Experts of a small language model.
Experts: 24 experts in each of 9 layers, 224 GeGLU neurons an expert, 2 picks a token.
Below are experts of layer 5 (counted from 0) of a mixture-of-experts language model. Rows are named router (the router's row for the expert), gate (a neuron's input weights, with its number), up (a neuron's input weights, with its number) and show model dimensions 0-95. Each number is 500 + 40 x the weight over its row's rms, rounded and kept within 0 to 999. Numbers have three digits each.
Before each expert's rows: a language model's description of what the expert responds to. This comes from a sample of Wikipedia text that the model never trained on.

# expert 20
What it handles: Function words and auxiliaries
router:450474450603492418474538529480614553488543494475508516545490541527439483449497510468437477485471494507477431505548489457439436498445472552558439467515482483451470478505482543527533437527493530484472446491480522496577463471544439425554540483539543512528523510547483555482533498444497522455
gate0:559489413470495530485501430534518524491489522544494515410505519443466567522496474496502541501444512513521496471538463450566547475505493419546488482510437511562446499520489516443519419513500487484539499407461496504552449457537465474479444473477507502490521520474455474519522471503458548430
up0:500458468457577507503480511507469501475452466489536403547442496486567515477493490461430509487539543516477556559448536520461426445474492514459572522436449450528476584469560514553482490516482511493469486549440447465448560495493456486500545470429496511516531462481515493519447539507515511539
gate1:528574515554541532487569520504523525527473510495494534516543483583495505474470483507538486446576497510521489429425498570452539508470514501522509535570378503458504504553489489447537433452482494513475429447504487454519448520435410588534522480505522509494582491501448510457482478485464479445
up1:516448529476482420499535409499530477517395556505538545516490495523513496564484516476471481482451464505544515528554468495477436521526535508457547635563509449549548438469522484524487436427499458475469507485385488524487533426496467448526533485513523509567535473548550468539539525624420525511
gate2:508553453508512510509504479580490506450539459440368506488440497555474544475525488514444476533479482531472421503503475488460484507443505436516454458571543493394473517550497555517513533467517568522539535543485440468502450504523506423495566514485517470447469571554475498501525527492509479543
up2:414466448536534548544511556504472533516450439528476477570498485492455514541416507512575456420482480523443526532561513467512533535564520498487515541486446516507536413414529440550467488515460413523436440471512545525493454481476589543546554475514483459580444466503573490447436518560522516520
gate3:500500496408484458472438495551485528451489504501517505564461583533504530469519495523521478558469477525505540510509548465470491411528482425508519530550520452490532453542481456575485500515497502510468536484494471505563483437499432507487524495519548530502539531554437507460476458494539494487
up3:553486471557482502502496460465488436506537484513486519485491455536446559535483539524479460488557497475455522581484441457517539466488478527551489486531499520518488559497489522490584490471519455474444536467468435525462585497522490502481489520480469503504467517480484493520571586584509480500
gate4:517468521462557454516515517487531465463476503436508472549454510605480481417501552491431509550519492422528515523475416523490471481446477430514547555379458460581502506449468543439469422519516508455453487454530444518510442511505514521514443550470526516522539498445399459500518407467624440467
up4:461470535535492445550530493442510490510422488471521504511541431521489527449422507516470468518540523479541539535372440496467498523511476494549526540392491512621537547481487520509481445486505485494466504418566503531523493542453463567447542535440510528529457449482556544495529452463515462508
gate5:488530455479543521512541500489561459513476507491503525543465493542493529462489466487478494417460537547508501498475547581531445484515461573555599548500507481425482484471467519483496434453485417528505505468457540504462419521404463498465570515558517480411522486549523504477542516555542503449
up5:450513471529465563509503572497586582552486550468519469585481519501387481402468502498519532480496544534465515484509503486513463533453466546498478476521415509522475510474507500458520405445434471483506477561521539534521516472541495514476507482536469506473502470519558528466467539496529501423
gate6:503483510475465556512474477549487503442421475515496547441478507606541559506483467489465567470539404540558484492608581435551487489475492549530564544468450540488451505516518438527525466500502474502492565523461457479507457474531519519492558522460437448523547492459486542484523532530506499500
up6:546511618536544550530532554551552484486570521461488474484458538548535452466487511493416529462494523509493470460529525483482549529519491498471530509481540484464462491476462470506523510536506478557456490482592519503486457514541378490495402538515507468521571476520507527493566442510578515479
gate7:533517423486519478521517503549507456504428546545484552531527478490554441427544516472527535517506530496511485467508482405515503507493483535462552518554455512441506566549556500516449488518551533548534478522562463549524487580453549524469502571601561550523526482512457532423561521404517528508
up7:480452453493533511399471516500449478502479512508474504487497525512520507491401545535508483458500411531472494555494580394515479487500498482550516504494520490457508544556503440560539507474509531473472469546551439451465483520500366513592500566485507506469515526550534521495526607496486482569
gate8:501485459511482542559534548509502547483610417503491484508446510481491479526549505535458526490520450523497525476509497483475551492479517522441497518497478487441444515531529543464580443490504510569479555534558423535518495500450510493592478476528536533459560505500498482459478520406470438498
up8:583494466485499494497574412525463487497543483457477405479457500470418456586504470572563502456496525501529516511542397523498542526472485519469538457491484488543485559496505440488491490515489502466534501452593471484546579464461509480577586501485527476386492457509509487511450482488502540568
gate9:460487509503443536480546504487506420511415454513530499513488464601577556523472503481461474456491511489484542526412509516541464462490533437573549539594511484530467492507429574500592488503545481527451467530462521531542497518480536466521597564496541503509568493500526524509547545548538433505
up9:510512489494530490509501497496492465500503519563451517494452515433455501504499463545497495486495425548468519467580526447554496537493593617502484450477453565444467503491519455485458398586485583541478516507543478526494494472562478476512484480525476546500468531487488349441515537461526481479
gate10:567451477430498428531538448477528471494537495501528523484488504519559443537479536501536472450564514562497549561484546559444492464536495427542458520450494516578506526514469532474566496579492498556487531458428492532531448552560454427516532464487545486432530565502485530449466525467475480480
up10:479493456485547524413483488481543524475559499498541509559486511496476504496529472531505430469465489555438540490538496483499536490490530501579543491514588511543458505476517473547494529586478494451520507485389511561504489479537553398581589494471497413551440472516500367532448492546437514462
gate11:463446493521473516475464574609515544531504483475489584516513543522486510494486529520485484503454547539522457494431503548523486498497461487479456519445520520388505529488487461487506533465493504476573474498491489487540431430482515485447589499516597517474449533575513500497488574608503522422
up11:458491472455520511485504518521506438522393432490491542530516427510555512550517521547502471451487526498564498536498481532547527527505513454510511559438562505431514585486457429462460521510515496494548517523533496446518542489488488491479617506488586521451496542533499494477497561528560579435
gate12:500542455527536496528546505579502423484469461526483510465481531569498387458558494479550493523539526478480488518555555468603501475457577493494461518621443465510452492497490502566603493510538516424518530470445492496511571497509544505489530429485542512542567521437510504516525432495477513519
up12:480577388537522530550502436540459457491512444507544541495515578503499441487470470501528458501471508508433479447503436491590528493456510499570435524556549526543543470539569449560468478536499548544545487473495518531509495569495517514419489467470560492462530490508505522518530478574468496476
gate13:463438531635512489494514537512506514448485467547507499546525555480498544501434454495516478527550435474485467447534531518429457545544449565520569569462443543485520539484480493450477425507524504516487441563549512518534477507484514542509578479491563439462492575525523551480482545479454514454
up13:459493552600493451455490459531523512487521474539549468534532537514520458487457364531573489473527455469521485426519558552452478485534474523474573530460460546441518536482542535417427455499491497492472503504505507503545484477486533512512550447491505450500493589537516462477535537473541489480
gate14:483417456541483500487524527543613520508473522482509490497397503503478524462543498547508507460487511485488444493555421453466526522488485531496492578534479534520471466457501562495458464599470551475489434489476505531486486442491451457516500503469465466581479510544512540545500546526428565408
up14:490504455567511518419443501488468537524567484502376519491467515518459505525523531445525502530438527541476524549448550485525455475451490511462532456395520476545449470527523517480500474485490452521522494507391561457516481522551472462526535461504587529526495428520517449517473521474493447476
gate15:497459496510502447419495522493558468504489539556502477503517415484449499606462595505490503464510555414485383555561468603476540503491465483542500521422428498461452529485481531488441500463509494460530474558490540484492481509508463468563552508579483545554491450507505504527473540484466529414
up15:460464564531465507588510467440523521478461418442550536472543547629515519490577457519493436498501483515478539546399507391458449491523498581542551442541616486519471488546480464520549493545538522498506531519473531486555537539534539537491498530447515445479479491528513547503548492540473512550
gate16:490536424614485477487545543384508435587567516437500495500418578449575457595465532512515460508442458491509527506451514480505510529480502513441457507442562549572572501448536515459504493477480472492531491495530489505460526478519509460484473473558492565499536513508565475458444552519480531575
up16:521489518481529518402459476451501436497519427476516512471514486520595509561486454534543487498500450528559464493470476469487414474582420496489535433510529543476463543498489437556529462524514459562490516478455529462489512481474546551508477465490488477516476541462502444518540471504498454604
gate17:516410556466389510505512513532408542502531534476501465485480553445490470492517483460562518536417475522495492438445538437514554507502569584532490567505497554474467453537522561466439569594478525460542512508509493498496507496452508449552547525523505580543515488517533504503470535504383481502
up17:516547451479512543581455479490468573492552500504466501480507472506527500487592477507481533453480582502476547440486575504511505519478538558414457560464470429590500455488527542492475453532517467428475542470515546493490519486511460572494521458553497462457478526539533551444507557445426523438
gate18:409495528473512460542523578491590477506542449571387542542405486512493485513520505491481435488513514446519529487517508500494531533420554565535507500548454476536436491491494536493513403502474457560492476484485515479494488514487509478594467451492556497482542434523550443613486515534484438458
up18:439484530421524532507497558457510507488542452584415514555458494569498562572510511483468434471446485496497546451593497415490516529465573523517508504538493500527470518460491432525548442561468444523466507519487501501480489516462537542605462507492507491463504500573568423529432437577484506530
gate19:487494501526481428506540544446542414485473557566509462548518463529541567477498478527494552472507548506461528482428540479495528528516483575498536533527577550535476560459511505447597511517484512581515500497484502473514467476574474561486467512468457536498527513483457502481597564550504457473
up19:490483458456512496523454446555499523469517543439574473536458478442539472430435513500536495422537543536576454560547496539548443458495498439546480419496478505419501525490492507454500443523506484467499496555445529393484457596499498459510462468520503551506492539505456471521540408429526528466
gate20:454512471424564498461549473531434526465496516519480517502487422457551550492518531517491489430549451507511514500489503463500489484465525465447483462511464496405588499461455517514526490538485540439525451434508492458455455481514510412523475599529479549477439544475451488526365478408520476449
up20:484494499528568476501440514520500464454543456534482534458451494503581516526553541514498441487466479495583540554499505524487527473474534541471481401493454501478526516539445505559580492523501538456497525467509491463481493521498459478562421469640500481490446527502488447528476585425612517515
gate21:476559351490453538590524476500453493489530487487462469444506539434582485471479526524549514468465529507454484481487423458519507541496526450501486491526505512539427460528533567495466445551490508456524464493442494508486499478496516485568512428478511539478561532532478454571462511509503479494
up21:472484507488462461490434483496443560487468504522451615458540519547488518555555517543438516516542526561522429549501491497531564421436529450525520468601511472512530515482518500520526502491548469528465474588525524505531527499464466478445400556487484503449426472504520560470510506451508539487
gate22:400498515547488503522489425457497462510425515487525504473538517511540543476488556485473484558426532468530496468474470455568508493399500446577593477493520506513495444474476541433558445551568491490541447489508503553514501504478476526472527542536515515574563573509502515524465532520489450527
up22:567524383469481536481455469534536536472533458467490570506440526482490449496497528485483528469577465514456558499555523523557526497538528505523468439486505505426439521533604424550453539484489458473501504516442497528489426488532529529528447433434408493442513435454468450489558456469486488426
gate23:462518477458572466464570419463545467526521522463576526487484545463460482456546522478464486559516598491537459579426529545500503516463473524529432535545517495422492488475524427491514527505484481452489491492522535494483462528505473517412492513519519543418556557526521508530497464497468517523
up23:524469510473528490542444482609433391468473493480509512467481467550508449515502540493540483454448503470435582505487503473483473491583386435440567485494505507560523533532481512514481482466505545529496555451527495532515597499455493479561501503485514448520504487460504551472513504534559476534
gate24:526513430394513485574488472483455486460497524493546496490450533523474557538500497548467494523515556427531542500479513480420528478543509422523564484516517505495434456508552531514534494513507572495482536480554508469520377537455600540448520554540522531563481524494468555448491492505527504518
up24:393482445512537543560544567514496558492537471532486510494534474440493536493455530477511519489560503437499538565431466464522477525497542560506461442588481496516529451439446538499484449544493518463524470513519491480523571471478468494490479527515432513439515461501528511475463489430491481485
gate25:518447507506486479516510502509483494477461532516494507527466493476380517535492486483464421519492415491487493504575452540544470481535523524550550523563478491546535458498451446544549506470479461532443476519554546560515525505489465432426521503647503521459412574485494520440523525446511484433
up25:489527484483535532532474444510488463493430594507545570496587474473474509518492556572460521467480488515505561508495450504545508557518520405476586561498509525491468528493496402508487489473494524480483465501543513512518507472474558557503579535529517517460449560489583566450572477521478491487
gate26:541484517520402521546548506550515596467482458444562519497501494507493464485538489484509516588551483486460506522565515481549501468436528499490498482582463522537470457500493483522554435484585515464433451528467489586530439431494500484497578416492553513507465546515507529547488428505520447447
up26:452467590563417478478505530454565463525473515473452514447528425511442458526473496511557454423446392496515487449551549504496465448522529484621571500454446471465457495478474497479453444559480472452486519523526533471550536453549501550578484488526466461544495455469484469523498551410469452440
gate27:470503518508539581499507505454526444494418518532476485483549421597565530455519580478496555588565457460485517449515511463532448529416505495551530471519501519495516489511476515460510547503498524489507442524490495506526535406466510560452497591531583481531571554499454535517515525526530484486
up27:444555491484522507542467526469478451484488451581480522537477522400569479517601510458561512579405468541453543465448523556401455515509491549421471519433525529528501504520532499523528536576506541432505549480472482463537558438506497574500457480530482446422570600519417522524525506557474506483
gate28:480545523543433575482619553524536547483496535407458468551449547506540484491549433478502523463499524480511509519457445494480484510486475433502435501562483417511448580549495517490485489518527463478504523482452504512525532454481477471555458483427499530543502458480474530448545426467535423529
up28:489477503519476379580425433494529441560452508535539556522557474568520414529469506489440493477557521574476457469451520500432503499481502502513527465500584507522528452538496503509564560456510506544513484457542511490527454544457521452425502511529529516452528482558512475527495491496418507625
gate29:447489478511523504447402490465583514477524443540452518502516502472468515434500548486489461507493485527494492490573504515492440493436527486485490453537522500517527495479525463470543549553457492460424480535515512429571456465482501501552582508559474505496487524500513580492490556520477409528
up29:457441465496529539563536477472497517576498525575519551545516456475446574469500511449464474537511500571539522495456533516528502504526511506511556489510505502502515443466499514482541458443501566449574449513578522514511539478451559447541509529568514480497451517507515533438501630511494537436
gate30:501467521449446600585535506514530489488454462518501542470494479508584471468516580459533524563460557508520477439475468480505518488577462503565450564497436499477505490527486522440496497525472457548517447464530561450605440513449520497458505531533502531453562424477465566457551532529549457385
up30:505501447464567493515583507518509443468474559477585478567477454440534505458472513549556519511525433549520504523465516485444487517497487440524507544473476518463478514529437486506414498466503475448491447417512504431478478491445502491474486561537525539500518497530461514503562481527489407506
gate31:485470489538496467547456500483462534515495514503530395450469498474436482496471396548514493427482470469509428482503421519471458464474509527487477559522523517561492532506535478491512498547484477464523547441522496540471513445537533486527502392465512574481523563458483426408423477512512552492
up31:601512531425460520443486509492481481516489517537464518550508451484573452563512581495505521509547517510545549542484594473456573554543540475398594487423532495451460553509503495530476543488494455467492509506531487404501523515503465492512467519529475536583505498600450481531473506534516518529
gate32:547491484494461491517480517549578447481457595550455527494484498550534494421588509466560514487524478439496590490470572505545503444620528538468563540515510477395505495574440509447513458462548481527566515490474430543549548502508565374465501502499585509448486492502479483475454486486524516507
up32:527503509578454454599538530501539509598498554520470509548509460519349449460456544533495453496484416497506492412513581586513458519510434519546489424531508513530483504491468515486391546468468506604495512443495573555541487567504533484495487484525409522564459458550523508454515513473527528488
gate33:540535417486496556438517516534553527505527562523494484514489425469523504565457502545515532540530527486484530511517598514501513489548556515477542523560479564490555524493481450597545458480464527485539473491566404570601528484521454458457583479567618524463482543501520517473472553539562466511
up33:465419459498549566562534497452527566507539468490480506531440493500440509420514477512455513490483490467471522427423474402503487448486460607492397507523519535454533495516469530458457497522490395561482529503497505491451531530540484421490450494488457548500477434573546528483532492477479487456
gate34:548551505436499502497456497426517462450478454548455542482490475566471506471548504530525444450518527547459485504578410431451395461516531502525492525543436487556492462534426492468506463540483438485472578501503516566449511460477479498527530475529509483552464508468510503484485420508519514450
up34:485493514470485547515563538535458443547449467520515507514534558492526512513472455488521518513580490471550495510441556492516508554446570463547505504482520509416507506456553473532498465390548528520492493591525472523546450535442548482513520543484488548509530490584478526469535466433483470497
gate35:366579484527516498457484527569502558483494526472461532460494534498487535512510458494494513547540503539506426558522494481493537501473534464456503465496535398530411465489491443538496508532525506504440375522472495503504507491497498465497515581459439470519481518551525512522471505484509519526
up35:465479507451491451483460477495505508448498443541525581454540442520516618517493524526502512607505572533524468536483533506416474455450520463520567526472506401551446478488471513486534458508523397515486455544420501516519490542486490449436526564434480490549505467527545588523475543485386503526
gate36:460531507477512552555544498560511439471501467497461598480471485459525480524514541511511485526499508491510523541548456473543470503457560513523529503488404520504396508557541539510500529532553528543530504553409428473600455493514489478490506473564526480454530468499464583578562511510514513467
up36:491458494551533442518428526462519507492574445540539491537488523459642514536470461523501513467529559484526530527426553499435538507524525523506483549424505482462517594485506518546554454494501494458454524502585429494502503457511474490524518522474603477555501488495501454518551487455480486520
gate37:471446504531519482482465540563553524499548511485475467445498533467455503413558469491530491584527591521502429517443510467460370524444451526486459463491511513429494472484494491461560480463506510404541430487496495467548413507466500468463475490548500588491544504515460533528460557470495509512
up37:413514457512499441485456500539470507505538485490459415414456587572531546486532448513566554541487558485496488557461442547455531512487496491507499436428518526466558493450540510467486423500473461469486519477523514401490525522435492556509506506475496566428490554524486530539447524540474502549
gate38:514536512585455508557461476480516453518477526487535462516451495571522451525501470509548507478542451552530526430546470490550542482473487510511497476504487589417502520466461507541505457454508498534485504509425432508502550511509551528450503483528524556493477463534480498405585504584534512494
up38:428534560534419560554580527482542433534563454507453556517554470451430496534479513479472498534479482530571412513523428509454468500518460420563465440539496461464473516465508500493535471417506488490423512497473484442469528463558470522520480516524490560462501515562534612522457436460492456517
gate39:502522443473449461481522494426547449509484473461544560482517594453479492519534500473490471492555491480552456504555481539435478491447500595512467500496465474569479539483528487489519418528502546563501452493424512506502487411516438469441492464494516472533560520519517485558468509447483558476
up39:525513493456524461438481464500552475465492434449531548496498542475466483510566492500510508545516516515499404482481525522491510465467423550478496464516481497497474580514503447523549528543518513429423507532417549459491509464525478512517486424507493430483572582441543512569496386440525497473
gate40:577460472522474573534554530519523509503517492460528490552482448512480597518496484467472508503468353429463503487482448518491477463557486497554458460521506540451429549516482591543520534547488550547497438551534468525529503548545524515497481547502590513489510578436397463441464463498452554456
up40:485479540535490503517470571566499518450496515511478481475496565490517405456520537518584463478576512511481421498519545432512485480420518511497563472559452501492489495445462463421504495405520548512532535552420480492580474488506526520474448463412393559498489385530491494559505514511530470563
gate41:498449480526500467454529488541472505462533550454476548552533564549468501494462454478473452536501463448568449486499491435528474500428511554486509492487478511532466488532498523472570487486497541405549460573546513466478531520527479496471479462431518591503512480419480521513407472458486493517
up41:507488508565506488491456471567533483517518525459512499527492462468537451510496439490508520460500519548511419526465520553488508476539547381462451499482494423535455493462504533466482548418534499464476466492446520496508506496466459490489528456558438506506495453486529516510608541444420480501
gate42:489438431477504434572483492510461476494499601486533500518461529520488457472499458392525459476529461491493482518507477476521499486487482481478429524426508476557423507512498547529535491487514506508555531464444497517561542446513462505506444540470409507501486549531455497570424491536488504455
up42:498481424511491478566564490487485545521543460591454455555489455475584423506433487520483478495473532486486548508519519455473490506586515478469487464470505494529458580442527495492486553453478514571497480545511518513451537489520504526484507384478448504516476446467488530485446527512480523495
gate43:533575480451441449541566481442535474454548511478482465467511549493561531485465487448482470494522589486495503506556514449487499460482531521417502544489542496498483515499439515478389435444523565456543432537490510439600495471453461453546395513531527513463513479545501541475492508502505513482
up43:541609460564572412515547534424578501503507473487469449482529586520579515484498489422486491515440542500510514499576488526433458506498477530429539522512495535549500592461450530462470488585521499517568524506552479406528465517494440503634470481470555519442558423539523523446506478485491505525
gate44:442500491526470484516518501481560626520505491505511492505497450461489506473566493455588527456538492497476525533486534453485476519443542539560573466507488524528467508503460464463522489569526434596519366515440478526512507542497485496503487543507555523508477446545501466546499530463422439504
up44:557544571498433565481473522565484451474482498492452526497467515426456465492463526488472478575518453520554478457546501498580461500478468469473509550557458496474494511523547542580506534540514497481525606505513515531480415420504516560492463406499481543515517564488495547468506422499541493502
gate45:495545471470543476430499496507467557477564468465525515582514584469528524472474509515523549461537514563559567490470541493476450501556464436460514491488483489556517456435528443571483451475465471540476462476543414503448558539545503500516459493517555516484524547481424440466495464526566500503
up45:399465515490464504549499492453472437495396476481507546513515458572476527434459481470507467486491528528489540519545526471430423473449550540522544582472511464524507481549439508478464482522511429522531543507484489566531559552474505505498521486506533479447507554482467460478547540606562567455
gate46:424474489461499546531473477483516452474463531496433496542456493545437461526533530459456518620531516460537464478513462498535523449481483538494427507478469530494458505537506537575529549503511528487418496500520508457538486406580429551448518434449470443486507517498460566589550476536460464509
up46:441537509519542486591480457458584423517451532494433421492486454587479416536509502458487512586442486475543426462538435546567479445517455536515478498483445539538461486552497525528598567502502496559430506435528567476532556452487415500457490496454457456523510573520499530553482472477520505520
gate47:496472500469525541530556553537527528498517532565469498595522483576432540515463511523460417478430473445606478489564478520568459524532504569504513469562499502446461559504514511546521510488472551536521507517493489494502581447482505527498470581486587476499505469510520510459534543514495539514
up47:427516524465488503568511516479493459521444512517508549498473514460466515511529488505545427535476487454507441498510502537537551545516552623487521537641473458434474489507511504492476478506511514551559488496467521450486574449535509496542440488547470547451511538491505400476539461444582512471
gate48:522557531544488473488469530521528480511449470570503385488482606527591477442465481497517539531471563471504488482533488441494478512546548501462487512437498513443485557493530511472539519478498437516537469499474482444586560490461377451474435455504499481450517536536516535484607488545515454475
up48:500582487420457596566410529513469491516554522476508525497512494520487525453572433442518490480492450526595516512504481510449536496529454595441516566555581477472485508537490544454479514458471444513466488499515509499409492507447511495510499510553486574527525530510499464474465491506507475512
gate49:575550495427521447435480482467498472443491465523486481514506438523543510464544577547532467489546592516448541433485503494483495518559476568444508404519528470445519493520474456480468511545529579487492510449536508519526403466536512409419473495492532512426520502508507565428523458514569499518
up49:557502496535532452526522421385507531577468485464502506489489515488485504455506531494478467508486502500517567532494460480429475591522456533471484554523537481502467501477467487490469427494517466553561429482430511550496478596497469458534543484450507530458536477490450434466478491465504517526
gate50:494539508492497535502478508512606530537473502548593506609488550525413481510459460546463494463464497558545563421446520467521504541516480531520466497447561526469543496479457509478484495447455527558509422549485547550423507513491444533484539564536479496528483484581518491487550503527502490511
up50:561571483517485580553473416493550574533470602518504556411504473527580483550500563531582493518464483549546507498498513540512481530439492542593476509520479510515527480534478507471443500437499551571483436582435473557482513461481515561471475584522479434445521496489499576453521533536513520472
gate51:485452495522498509498546477581522576511575482565479468489481490441416457479542552502521451470570497515458506505448505563474449442455546489473452511521482493430497543518455502523522524452517480524525458476493512560552494494513531457522524505539483473524525461507480585416495475530574476397
up51:505491559486404556433497548488548540510477504460464502559543483517492503498477476459528488554429513463503489499477474502469490489582419520549553418499444529584490452518498538488487459456483511494446559510551515487473569466489480494483488571517507484517495561489531510550429442479497521566
gate52:517564534544487509415524513558607492452510553486465433459485479482429478444506494502504473437494526463453507478515597474497565513496470533426509517439515497486501536588477531481502467474490490478418526509493357481482499467531516478539567478507466531460512465436442475526514552432519460424
up52:533528473541571533506541457520538430479499546460552448522519412492502457495504487483509501495489454497443467519527577532449484580480559591418548546454523495578542529508516533565490499522490545490485445450460454468487519410501558469490531549516439461473498503419441516566483486475456510459
gate53:498472446458546531481463441475528446480480549499548529557507523578464526541468435512571515586462550482514478482519528508561564535530409549515515565480536562467464415497498469510525559452495469523467545504520503513514483492506545527565591469534477521509548468463514480475480576508478510477
up53:513523482461403524560483490444421464476424512571526527472537465452471516477474454434499465474499479518548494476476617467489460481518551520427500473512500498487514488511536530565511546420450529435509497485412544472488552573578528522566543471491502541464557488376484483491466492470468539517
gate54:525525438545490514474532521538499452452533394480498468519490613525464449432562520504496489508469521512481412501522439469513433521430552530511421423538467515456513469559538480499502518517509516502499554490453472493573491453575501517484441406477481568482515565553368521480474457418482438529
up54:538404570516438470555472537496515465476563523510514554531494480516474420557493533446484459480487476477521486525506542496488428421502527530568591505430458507478417464489442543556556420458526474522457510473547499510573460488524517476539503510486524468489514459427457454493499451526481520464
gate55:436429482512478549473500546484487507512553455481498499479520469487475427465467556424437514530452437446498449469458495561577462444479486503559468502461480490625508459527519391450479431485485501452471515526505517528502485485438449535485430487497513496494602538560512639470489435459482486544
up55:495547509436515478483562511530503531467433570441465451542521489403475516513507457542504428499529518528498516540563474475479484453437533447481569465593456483450525378480512451540500467523518499513538498522576481509543468552517446476507529493451432514432423514513525442525518524445567488521
gate56:507563453510448520474487520454520491488503517531487447525523460399448450522440493473482473462548577486539507569484499508420504522524556524421517601511472434556538440491476485529497491468496523496444489466454475486480422495616511519492435474551515553509546525510474504513497477444535440493
up56:510460498443568412457488498515500510475384567525461526467424451494556484501516533481493516509536543522486464530486574505472554507467480482498501513464475509340496492483476488461575510464531517444604473544493510494483453502464506455493575557464574527496498513470516468526488596520522544572
gate57:444473604496517541516483550536523446426533522528471517432434535503477473535545518514555487501483541448491447475527459499524541512493499484567508480456425460495491460484527470496514532525496468494432469497498461479575551524501462393570535463543531525537556447446465458509528567478427428493
up57:548443462514534494495522509601525561493578502392514519511508501513479425489524476478439450537460471491484478502584523516494409522459517558492525524466446481596504460507480447485470488575462480512521494411442493471530463482475506511473477497538483412511560465525523498464450577508513559474
gate58:536494532532476513417470557567606531466562588566555481497499480534527453471597500490537528489536499530502548455489480473524499542548505466498514474472457471586409528446459442508501504526498470500566513477489465518543537462555557541409445482446509506468552498527506522547524518526452511487
up58:466450541483513499486415511469498506498606506562503552421536551498538390468596517458564556537445573503497513535528547480538467532444437557458472529501506472461572478498543551469529480539524518456594480495481513452538556576529541536499418466527529502464509525502448479529441439578528520513
gate59:578584424489521483511533495521533532527451493537485451490497467475497452486478451523483448464483555525442425490502395471530504482430563489447465496495439480556532569512512457467536493549485503538444453483401564543475508460480439464480407488521486497522526535478411488610511514500491508504
up59:538426485550513488508471504522540538564527583452576545512444442441358519566497544534504491519429465475516589482559517451517531525524507552516503491524510543452547455451479503508451555478437509498486510459576486546492477451455567535477555541557483492505405498566562535481501554544509461504
gate60:582490563487495551434528499526492505507510509528521496524515491514507528484494481562544513504437457486511482484491544436541548505608425446539463522523557536431517504530525512565491490470518503480537441511466483530488527547541511433487529549484532513503494554501454497467567542450456511471
up60:466441530505515480521479537420504496500524553496411486513508439465474503484521549468555503500509423523516534458500518519434511471485510565539427565476513506550533422532464599497449508510503431520521405406495527559563565491395514451488509460506492524406482481478477446508512551445561551477
gate61:494540543533529495458582483492507563460480487498524530525538487551510543442531448471526521537559521402565449592528565553572458496521461485519562441518495435562479485512518467532515472466519550512442486475524479490556546515545507453514482537509482535569505507492445490511449469491511500479
up61:507512479547551487454540455462483547547499496546566480559539481507453530502459459533501520476488554444502467509506523532532484579544535521434560489492492483601575499479524435551476461441473549442527479432550501496523531520505481511504506559475460525412499501481495483497447512481533565501
gate62:553480441540491532494518456550467464511548565512486520472453514530492433435497453487541466509470431413485490469510426476615555502497530588525483468512520550486522459540459562520512503522514478475539569463553483516523547451489497470466502483521489481638494494490458446483501533488555541496
up62:467515494497465543524454473522476519483492543502441512479548509476409472471466521490473487443483538499485450476521467522507462484499549512554483466554478518513498435573483544518505497460490552428554527446544442432523537510456540453481529491524493435518545486499471439562425485574544571480
gate63:436529469531487525507490536529483480565526455457446449511571502503489512445534496493556510494576476497464476517478506504500502460463543523486475520494544477423528478509490459474426544410487473501539486490553465518544447517520476429435494490515512501418522531540426488486569433479467524507
up63:542479503514556479518503536538525528490545546477421495569465629497490515494535497475517554505595514482566510487511460469458476529522530552483477482493522490537492566512466421507424442507494543525519485476538447481501531446523508542470442487492591505527497455455446602451515545574540552499
gate64:523489502588493515545467541449509503498554489492495533582559445520582507548492541545432502497500456461489558494554529402465452467531570503531542473493533505501529437542459533437580513514524466475505458570459546553485413519502483518479441580445578469511566453503503425440507482494508521586
up64:422538501587466422544466546437514537511535475473514515553579454576484559557506507527442530533450469483526532472507455450468508507536501431573488457515528511573491445553473537467538533530522444512485538444470559523513474515487507463498474507491498440515551534529504449527495447536531529517
gate65:507530500539544534458529524470535502503440549451551525521579454464546510541517596503450474541569514502541470443486506497484449497529401476521434499491472560497481526527372500435553494481538508563473480521501505446478483455537503426516473518470521587505560468524443535375522554476492504476
up65:437438528580558554573553568481478449502489525474454501535529506476540531512497516502492499488451518508548452450519442526525525444525485529525500523489491520510552505507483551456484422519518524483460556498487477431508533451492491500541522518546481558538485518474514590481570482526473520491
gate66:496478441512490457501556513522482517462590538461532621492465553538443443428528499533464479544499434505526513530542526478512481483521482621574492476501542481482547465539470522583474419489505491448478499502495512514536534549516505421429452536472486475505512470473461509483470520464542510509
up66:505482529509511542436552512536461514464428425539424462505472594552559511519512500492573461478430556502477597488515438494459484395496427422466471492480446530476426483536536521470485440495501531567454509529529458476482459511524447535537525441502572534488540477536494498496572462549551443445
gate67:497503422517413491538482458523528490542438551544552483511549467524480471555533474529415507499520453467426503439471438516452480501575482398536512492472536432551529533533471458507520507443458477484494502510517485549523454471409451504425553539455493507441472488527508580432523561586550531435
up67:460429506494475466510538479403506442469504469503487502493458523552472473475531497503487456473506520586419537538528459472440408515521470522481446518459463458520483513519407628449524542413529519489496526446509489536455447518535505502540551463531511535584464481502463470509476497519478479434
gate68:526498484464462498538475485523511535511519541433519515594484544472518493474518569546498462486579418526520482382513496545532560438495577436489441485522474502466555475470551449487489408453482503542417485624541473463582516527508480504511482495538449492484480485460484451510501473477447508415
up68:498543525539524497472532527555487536455482480511491527548627553449546495507490518478481504546493551465475518544486491508539477537489488487528490465529479488437465559537469465496490508519545499483501481511509468511514501484536512530476544508479615612536540502515475475476480420442529449542
gate69:480501427460600481546488566531501519496471451541389522493524501514591454489480472437489482509483499516493498473506468515505489482536565532521492493512505487471468512522454527569489479558527530574575449456530509483510496516556454546514479479516489525508525550554418486529524458478497502585
up69:548456499568449531473536559460494465473500490509499594560468494498430568517486497473524504523483565462549485533426540476497497454475453471500474525488528500516540530531503520431552496462506444512528515520473535514480595501470499496506499487454493507506566499474552431502463520533527435457
gate70:501479525504500514541500577421520506477497505568481544535392489516536542560538419510514431508431464409459520506554450510524496478476455527555517521524530455421478453488566561521455454509497460521500479465478540556525427492507565460554487479517517526533521523463565391526518508545464551450
up70:485507529433429579567546521452478486500576539561497524526476422537481539555488485506500498487445507533457494524540437526490445516524571560525552552459483475494473576560567549534441515545497501556562484482492504497477488493506525494502535537516500538478514532550527464506523507549509540445